From a checkpoint of a small mixture-of-experts model trained on Wikipedia.
Experts: 144 SwiGLU neurons an expert, 1 pick a token, a sigmoid router, a shared expert of 384 neurons.
Training: a variant of SOAP for the experts, 279M tokens, 4253 steps.
Below are experts of layer 5 (counted from 0) of a mixture-of-experts language model. Rows are named down (a neuron's output weights, with its number) and show model dimensions 320-383. Each number is 128 + 24 x the weight over its row's rms, rounded and kept within 0 to 255. Numbers have three digits each.
Before each expert's rows: a language model's description of what the expert responds to. This comes from a sample of Wikipedia text that the model never trained on.

# expert 9
It responds to: Word starts after articles. Word-initial pieces after a, of or and, especially m in "species of moth" taxonomy stubs, plus trans, commun, reg.
down0:131088113145120140138111196118134137163127124147168132117108107107132140112123087146177174131152152178116130157080154169123135172196132133143144122122135117137102127157114142116150122137118095
down1:185121130088146132147131059175161103137127101105147114095155134109134159121145138194077149115114099121147149111166112138101128130099137154105143140150163111164101137153159124108112164131123118
down2:122131111131138175122148155130155149182115144126120178087103105139125110111126149125127156146118152141118135139148148125089133112158113062132117146127165115100081147090187101083167091141168135
down3:088128110175183105133108134126145158166152161133152177094105108154120119122139173161101120116120124143148145152155099130094141111129121135123115116122089099186169114105134126156123147116142072
down4:100085147161115143124118145114076128088116114127095132164075116131149113146111188109124083151150083114132121134143114140128134131134081139136150125119146186147125138124120109095119113113110119
down5:156118113113131157104114156135102132112168123135120116100143174122112107111084123142103135141170174115135081133156145137124146097085132089162096110131105079122117135081141121153141154127128134
down6:127117090130113121115144159101114163103084135104133158162147103142117131159113105092090103126119091141197098102119124159102183118139149122171100150129175121080111167109113095098130115183111089
down7:081124106101136108102100161128151147107118128119109143133160111171149098129145148137160108143110142106131137123139118138120143161096135112169149159144084149129121116117107214086141124122134144
down8:127126134126128115095112084139131163132101136123171110107120111191174133101155121092143155089171144148113116166149145133076104097135143154114156154098090131134100127130107110101095088127099126
down9:109126121112113089127104122122104123119142137131170087117115147174074125136116146156152146142094107088108142124155092128130123156110113177158116136160126115126116131133158104116149167115145085
down10:105137108173189158100107121126135113079124139135133148118123134140113142112086089106165142165149125151141118132120164128115144142158146156110146169145142118164120114186126143147160123143136114

# expert 12
It responds to: Mid-word Latinate pieces. Inner and final word pieces like int-act, Ext-ract, Add-ress, -born, -itional, plus dashes and dates such as May.
down0:099146125110126154132119099141091145162104140175206097109135125128086132116130119125145122165119145132079121167111098112091157128132119141134123108149114187131129124128108113131140142142139123
down1:115106172138117167102120115083148136147099165106141129101113123100105143133177147143122140113146146178151075120111112154109153149120106127135145085129076179096137096107134139085119142096109136
down2:104099123146166097158101147131141123137122157129112119129097149119148122129108105199147149137104151122098102103148112108144155134121104144127143147114123131117122126131169107101153123103132126
down3:095115126091085128137139083147135111158137123098130141091125149125102155172135152098151114109134119149091099146118147095089098129131118110167145100073114130143179123149108079155125127136128156
down4:144150121122127115119124127152138094107109126128104071113152138077138084087097099156139175101160144137103164097167159157155125098094108137103118109101130084124156109123148117191108118092118119
down5:158117121157114139166134125148096129140095107101134168138131150169105126112107129113114136145116160102098127138140155129154162158108104148142133161073196094196158085075148102122112164162119152
down6:142156134086143142153107135111129123110152109141126129152106110106191109144125151181098152184140142157139126145107133113167142121108098122135172101112091095088071172107134070144147136105087175
down7:148122099123121145147121127131143159125128139093089168129212104129114147162120141132129115146101138109170153129139169085106078157148133138127123140099155080140098123083121136151141128114139161
down8:130113100128118058129134095108137134121100157142125100151139110167142177129098109105129099136128147140115090103165104128112086105062111166168076113146164135103149135143092117096113118107096093
down9:101128121157144111117169176131131143130187163180134138169142161165134120151119117137098123081159093112150087133113091129117151114166132136087136144114070171150138125125102129143110095145142130
down10:124148148118101089113140123092125122125109130103088127161092136125102140109141139143147147153158099127095157119125084155149119091130124093135128148104109126112114183091093103117095144110157144

# expert 7
It responds to: Word-ending suffixes. Suffixes that complete a word, such as hund-red, simplic-ity, lyric-ist and -ed, -ated, plus table row ends and participles like located, built.
down0:135096134100149122120145142124076147149143120137169172116132130145116113141108132103149139126098103124107130175118123149113104134141152122140133127107135106128084141160171147148114126098087155
down1:105136089126168129106061111092159097128135108128120111142099121126119084130126122129147076144112138117086114130114142133106114120114092136128136111127092139137101126143125113124088137085094170
down2:123142136098140144143127151111110139088099137136159118117107118166144191127113084124122093092131114119075118103125133123103177164097117117122076151133131136088137079162114127128122148095151152
down3:122106120143134139153177100139132155117133121140125100126146097103135154096140169139178084076107108132110116112170122125114132122100112120119156139093139165154142121145085108123157132137098119
down4:104133165144128108112102134139161159125134132156113110160140131165111144121145131158124126100141095186122116088123070133135121089083159130139147149103070165114090099103143123094199104113105140
down5:116130138074107113094147145135130122144079124143061123153091163149123148155158092127097123125139088188087108134148075136136103139041086107130144087139087131133101170134131125117151149105104127
down6:137110109158094163174114174107149125114125119103087149199166093131143152166085111107133139125150105156155088113161134156107125151148160099111108146119148130134111147156108110123158124131126146
down7:135111128113104136116132132128108127124088073081100130151113122117109141111124161186138152126114133114105122110149139168158114143143150118143166125159117126128124131116113134107110127158114107
down8:135151164093156160135140133128139141128123144122119107137134140140100125104114154125114116155171133085091102094161141144125127178081100163141146117106121077085128144129113125129131123107142138
down9:114131115098133117107158138135084134121151143145160100087105143169134125101073124096151072068146119080111144144144117147098124116106105107153115101158121129132091123163153136141154105154141121
down10:144133119149112135171111121087124121112087148090150131162152138121148088097164102127134093119136142106155117122157191116160133090161131137151140112143058086108124122125137107214166163141117121

# expert 10
It responds to: Infobox and taxonomy fields. Field labels and values in infoboxes and taxoboxes, such as Animalia, Eukaryota, Coordinates, Identifiers, prime marks, Genus, -idae.
down0:143089117143134099133098093067150164101122126118121138128146148131093133129126134143140118137139106106198112196069112145089133155125131092092140144151116139122092129128157149123153145129161084
down1:168139088110141131109139123099139156147123119145167128137110104115114143107165127129173147155113064104113065143140109157134128121152101106134110111169177130133123107130149159135178131136108128
down2:137152097147106150120155148158114145142153116089166107147164163161157143161126115128086134086121133127163147141091077123157136141137146122134158125144065127099122154138141132108115135122131150
down3:123125131084147138163110122060105134148104118148093095144087086146149104157123126166129128105151101138152133145121169113110129139115073110115162129126106125136107131136090113122165139142148146
down4:134123138180156095102158094143113095106139138099123130113118101164107166128102125150139147121133145103135161142107123093134125086118127124149112108121151135111152172130141168169146117157147106
down5:133146146110131161146163157108135129134191135144159130151117133134127143103127141156123135143123141111134126126081186113141106103091104136140154143161108148109155118141139144126095139100118169
down6:122101124107161126133122135143125110143139102099105097129160104094132136117111146141141113138120110124155117152120110191123133158147149138163101113108124192087128097152136083158145098104153083
down7:150112093151123100123086118105157120093142111169136157118134122130091134115088101171145117142125079133117133122213141122121126137158114136159151152078135162189061134122139104146141103126125128
down8:138145163170175136085115100109120141110151118155097132113151089101163142131128101116120131169126127166129152081073127118146109142134154115113080152133127182111117118100171156153134095138128143
down9:155130127115088048118132088137111168142152126145129143113112137125161123101133133186131103091141101121121117132125175124093110131159166162101123122142150162129149122128120116166128103121092099
down10:104121107122154127090165079154192125149124133121132066092123133116118106162089130118123133109089168120116191115201145134115113111117137137131133115116103108116122171164123162097098124144131108

# expert 11
It responds to: Foreign letters and digits. Accented or non-Latin characters, decimal digits in tables, and rare word pieces in foreign names, such as ø, ö, Z-ing-iberales, Kyr-gy-zstan.
down0:144135123099112121163123124115137099102058155121120167152159133140145179157145128101132137106105119089114085093100124106100144148136124148097107150138106123165132149131117119127129148106151104
down1:100144143153149140129106122126128115118118111093135108159134152144145124138159104141118116072119143131117168120110133114125137135124124187173097143155117129138117164133082109152095127112127124
down2:146110143151149155100084159123137135119113125166129127137111134097139119115171126140153112135146107143076103167156105162154119169134130176131130133141111160134088103130158106076151129122140143
down3:144141115109165160165147172167134116142160117109129112092119097112148156109122113137121147166119096128151113119125088146102099128155100147146159134130151140148126138094147188170120154103141135
down4:138129155153152090113140130121117126148096153148140136145112111118127114145148116188095171113116149153143161128132133087121155125169122107138109147112139136118132148105150110112118101133145089
down5:130104144108114173106153123186066092166121116106090110129134209093109135107153132134139088134099121090137131122129132143114117157142095179123140061104140147126104116118123151139114107123137143
down6:118114109128103137168126180082167090154150107134147174148148142135189151127111136154098139109161111138145120119093166149149097109099134129146115105125143100092109120126120130100149124139143085
down7:140129132182123160175163170136146132166113122114108128130104132126149144134142161107138147159161114121106160158105163142123126157126121105109111126093116161081145104145139135115121099159126129
down8:148109130104152094118120142191131142170061184119117086113156161107145139084129134095113121093107152122087138113098155146139133061100142158089127133138168160111087118112100171111141138091119126
down9:106121149125129137130147102104110114115143097132132196102145126137161118152145147189167111148130170128153124113088107116136125129150105110150149111128133140078130112117122134136114115141147133
down10:136116112116142145138093130112135082127143143123131137140111095118162139156171143133123101144165094112131059132131097127104130139098180134134098141117135134161128133167161097155104107135137177

# expert 4
It responds to: Word-initial fragments, connectives. First pieces of words after commas, quotes or parentheses, like us(ually), pot(ential), K(yuquot), plus Yes, See, so, but.
down0:082128145161168121072116145105139108149115118155139147121164161126166112127161173114117146155151106108131131162109124151088089098157070112161107102135130154152143147154171125104121142155100128
down1:150157095151098154144120109135117075159145126159150144114123133152137144125116114123137166112139124123107128182152185102087104153121102139131129117129106114125147167169136135120101083109133160
down2:133142149171134141104105114143114163127124118107131162136134142120121136135084127053092111105176146158132157111086125102159121110105172124083148130133196152071121125114139116109133155111160149
down3:150103110110136105125130154150140144145175125091106102122083165105114131142111105108110140132150131110160120074157107137059116109134156136119127094153131176150165083130145122093113139079176147
down4:168101118131111118137131149103102082117152138145138147142119102106106133129108127196167135127133124112149146114133156149138142128121131111157151128144108099128120161120151162131165143149131129
down5:095117148150186125150135110153130117141134090109108093143148128112103124092115124140078126182115122123150164141130120128143176163122172122141107160175088122132168151163164162139145107138097089
down6:081137114100156130094116156115158158124154139111142122117088123107122126143122126176132100144129132102173171105137171139181146132103131109140136096106103105169114182140117140135152174149125112
down7:098082123138144123134111112115086124125143140086135120118118121134151149155129165151154149171149118119115145136132133141160137134128165140116150146125079106131137152101143137122113142110122162
down8:145151121152114144153184133167149098156116103107122105107152126128181074112139153134112130165111164088111125100152087103138089189148143142131143155128121112102122127122127157128118129121128135
down9:176153150109131115107099131123119115147118130119134136136130138116129122134142100111163182146109125146107147119145140094133118117142107100125148139146158124149142122138154127107087094117145134
down10:102101117104137150143143137105098156138129136194136130178068116121129122124148126124131149095147111092127136158206147164132158128166125128082099212125107146131129182153086127102133128158128139

# expert 13
It responds to: Pieces after initial p/b/m. Second pieces of words beginning with P, B or M, such as p-ion-eer, p-est-icides, p-ne-umonia, and the space before years.
down0:149145082124113103134137070131116150128154141154144119127094075143142123143135109150081127127147137128171124144131100149073127135118093182155114157106089132134095068155133133169111119099177147
down1:133147139116121145138150090168144136108151125102127122130127113104132153127108141111141117127136115156148125159120091152140169133124141115126107130105134107137177150116151124120119100112144143
down2:082139144167143193100102161121086135086105163144133143106178089146149128126142136134107120111167123122109130117117101125095159140113141128107141113153133102165139151115111134117091127108141132
down3:136132127121087148128110154102119128140159161141140131130127168132115083174150135145145122107151157107158122153147106139122130138147137132080133129104098144097071113130135155086151134103127086
down4:153141136123143160167140125169124106156141144172094123141143156109184126125111120149139152156171126085113123135136097109122137148121098101091121133173124134127101148083135112059126118135142136
down5:121121104153148163181130125127071117123189144104119124112104144144116120191123160090097142154133134121122114166204115144105161116152121111104141130159146143149103142077138152124096131114149113
down6:132140139162146155091096122118152094171155117108137117121119127118119139142125125121072160134135152113116133145129116151169075159111145106145152087149141120146151125138112110102125139138125100
down7:125110142130121119125123155100121140119077129117143122138123143176116139128119121112135126126164127124091159123116133147131133072157091131073092096202130149063159088121144149138132108100107143
down8:159099146121103069128141110175122159130088130158153182131128124117129091064089150157143114164128154109157124081104100128147109135149159087147147158127092178098136194123104170143083156126135159
down9:139152129148129168123182154141098125110195153120123091175145120137121103149169132131104088147117144114162163152084075116111096153143105092131107077142131157082171085117098094138087126158137136
down10:049107128101108140129119089147176101105106143173113099145122115111085107111150124168147131131099160130160141123143102109141137113137094161097111135159097171107098181102072134176118140163126126

# expert 5
It responds to: Politics and census pieces. Word-initial pieces after al- or in election and census text, such as al-one, al-ready, United States, Labour, Conservative.
down0:128155178124113133093088117153126146128179102135123112149148139132141102135166092163122130085134109152133180107149118124128143116127087129111109139133113150088153137103110089145088112092132142
down1:134111143126122106104144120128084121126110121125121116115159137106154132126156143076101122136125138103128151152084136145151129146094101120136138131135182060100157089155074106116090102163115127
down2:190111135136128117120122104111103111123138064105126128155151151178108171072137148120143112131118120096122097119117146165107126139129129158119106145127189075131148132086162048105123142125127155
down3:134133101145109186102144145117122139192125111120130146133132161169138141171132123114106094124160114124106194075090087111131106130152075180107127144142144099149140128095120077144151098120154130
down4:114110091157095113152129131143100113127113115109166147110121142117118132136124136129106161100113106116149117094091065161132122153191097135110144135130149135090140155118100139133118102106121119
down5:151159141084123129139103137162118153100079110113168120139065142112137111116133093094124128115097129142184130147127178078135104126150129154107102116141071163122116134090104090134179128127111084
down6:154136151191134144148123106133108130159130160109140142105133117139112177110129088156121107107135094085139113152131128072112128133125143124157105160164137111131133117206128122118165118118146146
down7:110092098165134142120112159132102132122170113113117084078129123123115135129114103146118122125111138104157154113124164092135086076138121153121113112152120127124151160125182152178098133124142118
down8:109113151130179146110141088147110098115096127100173124081121105135148129158134119164116120101118134116125152135135121105081137133133117150157098109203114120142102130149153125138125101149124163
down9:082068145116121157153204149176116111122081158177136116138143124100132116129120116122131089116145131111108148160110084101134122121095144130133110133172148139092132126107110080143102102151106135
down10:109165112076073090152137103108141154112151139103137148107161134158120131139110142143110163120132124119122134164163124115108086124113113149120140177120133188131113160139124106153149135115185148

# expert 15
It responds to: Sports biography terms. Sports infobox and career vocabulary, such as team, League, Cup, footballer, Career history, Personal information, and score separators in results tables.
down0:136138129092151155171141100151148131132173145081145169089125153145071116098123110150141109133131217120117111125091120132068107155157162116118132136118127135108113136118122115131135147154143111
down1:154136138185086159141117127117143075154148124107103150171085180126152101105099091131107106113135137089124084123151140110115105076075148120165164172155093113125136133164099126142135156115181133
down2:175136092100142162102100137146119159163124113137094105175157135103144135133149148118114138158048176132130104137115123153085107136091112152070117110142145140140135178118101113140145142142143127
down3:156138102152130146107125125172129169158135152186113150119108132147115117127098087138085070115105143102169135121151101171063140126162129170124131106167113083122107137114145126098112110155152117
down4:090161124114102145097122105122102110076127129127146164137143115138171130102114169148127082168135148114136152139093124143113155105125142131141137155115137124135149135078120141134149148117153116
down5:184109111150106129134142124080086147134116112145095151147192113162141124123159112116135145131138163151144203141134144121087137123131130186160135157123138161136114127140152127132136140129102111
down6:086136144110172112123117156139137121107138113133124148146134161138123117125136117082100145122101123136131124121151148093086131120174157115153074090115195138121112140115107163103106099068126110
down7:144119109080103141141131131111113126103104128144105182143114149151112115114101105131080088099115151100127130102146083111157119143137139127131148122124168132099091147131115181112089117130105131
down8:142124161156160130105131134140133117132157105160159125150136077128150137145125144089128158152163117134103111113108144148121108080101162137155079153168158136152081126093132133104151076121082129
down9:096127172101132127171142107122064144137108112127107120120139124147124136135139186162129154134141144166106133130117164132124158092086090121120156149162157082104121151144142087158139142129157116
down10:132141108144135142115124144142146095099130185110134132080139103094127118101152155127123130127099170137111084135151125093128106128098119132124158145126111114143150141155142129101114138170141155

# expert 0
It responds to: Biographical action verbs. Verbs and verb endings in life narratives after he/she/who or to, such as went, wrote, returned, refused, going, professor.
down0:158143086140089110130136138131176128117175105135159124115143129159181158126121076114137106121132154132124123093147142097122170099098137114131117122122101085171132148104143089128162121092156158
down1:130077060169137132122130120162154085124111123132143131148192158133100139131176103139110162076133129115171090124165103152100087135105094111109126133136136112128143106130135121118169114142172140
down2:096107130119136160165156121085095139137150154152093127095090112082105115128136103125095140138165122147137156154090152155122184109129111121129139124119140159108135103141122112106120145086134163
down3:173087117121129062126122129112151124112140134187074110140128123150127120119131118133162157123083089106142163067145092121101129102124147105078115140163128113166132128186179147144107136149137134
down4:140141124096114184133164130202097127090128082160096140140083059118159124152105119118155138127159169127135117128179111123132119183140098135114118144118107162117102122124114142153133090127099127
down5:197119093086165101178154138138127155155077120129178082148134097156144154140157123133133139118147139104141158115143133116112161118089097122156093169129114130122140148147144139119146075080142116
down6:135097119121145108119184154154158115125104103126143125131140112119102111140167113154070116122152138141041129165111132123182128117127125116124125121122121115125170131123117140108156112102081141
down7:097111108112140134144124172101124163116122185137125163110163158129137141174116123113129126115111162150140091164103138146121088111150134146095127079163150149118183105129150120146134127152147122
down8:143131116114116152161145109125134153144139100133149175131148127097112127131129182108104151135152163118133118121076096102102146181136157124141097194122152098111133130151146128132128138144145097
down9:134114159121154128130125105116077139143140105120140141158131119168111141087119128100131135134120162124090125124108141059150130132132124131118129133153158113107147136149127147153115148174080182
down10:148140079159111128152127139143165121091127111097118113098085097127118115149093129101091135156128146156160155102142149104111136137123157114099164114141148165178141138090117116093124101111144142

# expert 1
It responds to: Demographic and decade tokens. Word pieces and digits in census and demographic text, especially decade numerals and ethnic suffixes, such as Hisp-an-ic, Hawai-ian, 192-0s.
down0:100156126139088192123089138095142130127152137144120125124159154131156164133154077129146148097118161142156127125100124129139079130120160133130099132135100111153154125144167101072171189096130144
down1:132131093080137115137155163152134131118108144145121124152148138110126134134160119142107142088091082142141101117124115108155131142152143148155173152142138131143169128088150133142153092167123117
down2:090156121127109132117131103096127144098137139077097141152139136131153139174144142129076084132157142159084106126083145142179066155108166126118118126121137083122129091157135131124125156139138133
down3:173116142117137122100095118163139157096111127135122171096117100107144128183113112148101141145146138150165171130150143115123146128173144128143148115118115065103138143133144097129134118129105128
down4:136089127080120133141119100154191122100073151101105138118113132114112108151101125154114127172124164137131138118162098141089114137122093110091119135123100135103182105111142121140145145090131074
down5:126125134111123143117135147129115147154089158128125128155148125157102115103084098143150106144096139134122120125173133135143141129123182163128165111155132143172132126150117154111130092133168068
down6:102163124120114155135072154147081122169130120114124128111099080139126108104092107132131118157138130130142128109130110143179109121126131088172139157123116122106077099103145138125125153147104084
down7:121124094141171162112178121153149149153161148120143102123117126059128124078131145149077148106100152110177128117126182119174101140108133133167116145135164116134164114120155131167143093108099143
down8:126170115128086118140074149098106134111115141124165130112102133102151132164127130093167124078110129118144117126107107151155139120159174116155140141141129138130145128137115115150090130116122107
down9:112118142135142149170113088119119142107119129115147134169096108135110115134146159101106124135164117128110133153105145091069097090088104150092092121135121124111055138110140129147101136134144067
down10:111090101071113133136102140120118144148133134123124146150111118118156127116114113114143105181089129106128156086126083109109076109148143107105138087133090132071100136146138119110115158117118119

# expert 2
It responds to: Tables, coordinates, album entries. Slash in coordinates, dash before population totals, name fragments in lists, and album/song/Los Angeles tokens in discography tables.
down0:124134131105139150116131152088091093102111113109117121128068124145136112140092115118168105070074147135111134110130140144133141140128097148119166117133118105116133093196121096158125155120144154
down1:107139096160140179156108144137072119142129166108093128127134104091122183158145149117150144119129111134102184140074141123095126076136128133114146121170127103152118154108135121119113135123101107
down2:103107120079105161148148098105104132107147128117171108085097150154147150105111118161117117125152127151129104118159103133111104121109107134110137095109122123156124152105114161141118102127109171
down3:123124109119139127140137152132126116146118101135163130101149149119117114068120128128124135110120095102115170137129130133103108120107168141130130097113162162122174143176122096143105126112132128
down4:122102099136134144097184135139113158132143128191136156141137130098112161132109129158127154130117172127093115131129150122116123095114103119136122147090130124093084098132126160147163144104134138
down5:119139100167106132104133146120134110077086111113159126093127108124122139124144113138115118148143132111112083161183135090085077134122072072113105145114154148135128105155121143131141073120135137
down6:123164115111105162134123167121102109145136117191094127128129119164100114149097115159136150127133098138172142094137125140117147156150178090121172115184116149132183130137130100114133152139162160
down7:113073103108172131117153139149090108151086145141180137143130119139147145147138107149103149115161119133181141117136125124103091132133126123100172140139135141127148075160131125149121143137143149
down8:154102153137111123154107125096125071100182127113135141100175119128178131152155149136141132138116154159158147131099086117106130135122145134182139172102077167124119163143129093097120110130127132
down9:123128125161136117093155085143133152119078159136109112159125167080164151092166170138133135141123114103118125097113145139149151145115136124134119122142103119147124100132138133129107128104107113
down10:119159115161093124116121111113160137137115144150133112174159148099132152137144111131133154127153155168118153141159078137071106094137116117111158124142083121110086175112120095092090111101154081

# expert 6
It responds to: Institution and title names. Words and endings inside proper names of institutions, places and offices, such as University, School, Army, War, Pope, Archives.
down0:109154150099132102120110100151103140124128104078127127136121108144169139103116113162074146167108162115120117094084136082113194117151138122161108085097142149127084169101084149138114076155159134
down1:121151116129110117141144112123145108116164131126103133124143139110133103089104118118132134153155124129130113123111145133105128134162107154112127148101151120155130160152097143147116149099149134
down2:150136159125129151118144151130116162031155163124143115123128127168108102143140117099099103163119171125152152133087148134165110157104108156075117107128087108120113124139096121117154103123126109
down3:132098128143131132101117110109130137137112127112133144129061139139119146125119114166147129155149158161169145131128148150103156120147117134136148121103153109165128090190104140117088128137104160
down4:139126125119113138154133216104105084099104155152111136101135151136144157140153105107122137102089106099120111136162110147140116134139142108123117105172150127088111113133155130152155114115126108
down5:153102087137139106079138146086119101116138099144095079123078132125150160116114131125125152091156102149121121101124147108136125132172120108135116119064063085109163158121126139116125109126157129
down6:136139113110194107123145125095152111115136128117151106106129133123124147121087116138103135138149147106112122145098128140118153090149116142120093111126140120095130139132147100116132135143138097
down7:161141102086144094148107113122135156107124083110111091150138114103126133097126138112130100130138156134109125122105102114140153116123133131084102130163102110137120130089107149110117129126082133
down8:134120119113164107137094121148153124146154130098147089139141174096105121099129141102108165110146160155119137131187160150101142133120151132114115165134116101129130139089129110114163127083131135
down9:142183135158147127148114118177125083116165153099111104123109126128082111118129142150148158130141120099127123143083155166129105111123103112136148153144133151138084146099133118132121121082125135
down10:102114099109154111099189139148124125137135133121122087132084131120126149155086148128117103117136132108165140113100084130133139149145125073122127077134187117161124166166112126136132120170133101

# expert 3
It responds to: Name-internal word pieces. Middle pieces of proper names and place names, such as Chel-ten-ham and Hol-y-rood, plus common first names like Richard and Robert, and table dashes.
down0:098081115111102168124171157149126165147133099163115167133076088150125141148115117090092153170101089104157145134090159109078124162105092166125104144092148082121191143149133148072155123117131183
down1:138157101077130127116155106116155126141126133105142103117196132197090112150133151176124147111131128117165124139132139090130073146110150115149118129123179099097092154096143162091139105112129136
down2:106136128178102141094096190133104117129140124119113161108107122117128137143142124114107144126125167124137124183076144146130113095128161113083152102150110078109157128096150108148114110161138131
down3:143130102100153114101114150085104102150169114117084103150100143136146135136148137140158105139176113134153110077144113107117121133162166144117111144114155113120099114150139126116125136115127118
down4:103144136168137135119126151138115139111145138121163130115122131129147129179116089127131147157141081112139114148130155131143093113114163144145127118182123148132099111115134104090158125096132154
down5:102156133150145140128127116158163118190146105128179139125102147157142123118102106102135123144151120155100117159143121155137130110103125206135095121086155184125124129199103120122099070119132147
down6:124119103133101142135145106103083100118135118143094124137091117134118140123156123167119137141135119177087135129138110153100101136142166116106131129125131152146133107179163099139097148148107141
down7:119135132115156112163099111136099160125101103118111134131163109067131098127191146121152104161124117108108113152098156126125150103139099133133163138119077091106108115118165106078105141133140099
down8:093125110146173161128154138120140059158119102135176158133125151116153176114105130124069113157085118124143112131131139092110133091121128095123106157143119129126132125164074122145141157100160151
down9:120146149109121119120110138141145161132098113109129156105156074115095095184147124142138127116147140129163135166121131127130127101163088136143155148121118116144128135135132095130176171188088093
down10:141123092120074148157124143123130154163109155109146122117169101127084104087140124114143104118150164144133158098098104113136097174131101166134124121112074091137134134134123134111124141151178102

# expert 8
It responds to: Film and TV media. Tokens in film, television and music articles, such as episode, series, film, network, streaming, aggregator, plus cells in tables.
down0:085123156123151145107148140144072126132103107112145095151118152166099184088115144114155118112122114106122147101131127139183117089120145113148113137152084124101132114120104131158110148128111117
down1:121117128148170111126118139124113127159138125108144155095135115151064090109127101143138107130126148107098134127148167116146138111105132117115106161120155109126125108127125109126116130106132145
down2:088101143116144114109101117157153099134107097142125118156145116121108102147157088111082161171132128171153129127114155128115096132161129126128146107156107056185161115114135107117099140094113109
down3:133115107134139134143139105139125111156112122125134142164120103127177112153140143116138138179108135155128136137111129109143129117136131150137135122104153160103113114138125147130131096183122120
down4:131109156145114124105086162121140124137115144094147127119119115098129122131150094111111118059120090115141176173149160110146138099144103125122126134141113141105098116174118147148091139116125111
down5:101130133119158106123163152130072135148096141131113137154102147073132129100146126117154104133104196115102133149120139113146108114145197170106169088097128111121106119094138140092106125061116073
down6:105159109151175120111136110100092115118166111108145121142095172140112098126168125147155103137146113092128129161109060098159107159120144130134153152121114129149101107116132171114128172136123136
down7:102145178138131128114117140103108147112114088141095109175155165106129136121106140085129161195108129191130130085137137182117116117127157150097125155129146154169140080076121142165112156143091122
down8:148121133129135113150158095144151161124151145114131118150130166160072125160126102172112108157115162104139138184170152080107139165185135128112148150125129098123132117104165119124137134112123125
down9:133139158171128159128149083133128145139145074137142166147107118150150164136107165109100165159163127098125159108098138134109165101126090137157116139123126146149074113147161098093127104113129131
down10:091118136156151139188154150118109125095117126133143134144130110123146113126150132135122145175138143109150131173132121124095144135085130122135153181128118116105167123169146132137136153185108087

# expert 14
It responds to: Possessives and determiners. Possessive 's, determiners and modifiers like other, original, such, her, its, few, plus mid-word pieces like a-est-hetic.
down0:114129131128158103114131135159130113138059127140097145129080139097079098090131151115122139120143123149092107117086132142145106118117124109124109138171142123095134104148133136125097108143105106
down1:119151112143148156185139168130130165128129141164098131126151105108156133118137152105104139129138121187078143096129156153131134071125146160100147106118113125137097136105118113188113139098125117
down2:111118104136088122149112137123134086124196137128086125135116112181148136140081114120144148133131153154149102171137154132127112105126108151143124174168144132143112099123138175193114159104184166
down3:166146074133114111117159105155162144156152100130112133136121091149098144134083096142080125108115121145090162073122131103103141119091122107122119139170162155124138147135162111113125183154141111
down4:142151163135108110139128180115125147111138115088127115137141135097132086134142178113120128130133109124148167154111130145163137119168160119133135153162137144118114152126151153148109131116111127
down5:167101122142122121083110093102156154104091091066097128101185090101075127125132116133129124079117097103154143152099138119080160153140141111100121153153123138130151176093133142126122098079113130
down6:127095090127141140159147158107131130105160112137145130138111158139066091156108101114080128137152140111062149111103127066092102099130107129121096119133154136108140151115122125150146126133094099
down7:125151132116112117162096086117142165083136069109115168124139133122120115159127141151101156098152112137135119107102123092106113133141147154108102129103123099144147097163159154146142128110131099
down8:073143172081165200097109172134103145143124122115158112107161149073144149110127123130115140157122158110125161132108124141133160128149121114131163144135122160118155133084129100136124072072138099
down9:076160175149108142150132121113113104164134157146148115126119147165089077144153136107150128179137128139085175145120144143152151129123129118107142161106129119153145157085124102122098152158121141
down10:139138093140122123129131123132158128132116046162158122100160140155167140128114089154096146090126106125146111117103153100156141117126116095147170168134115126145160125142176137148181173146142156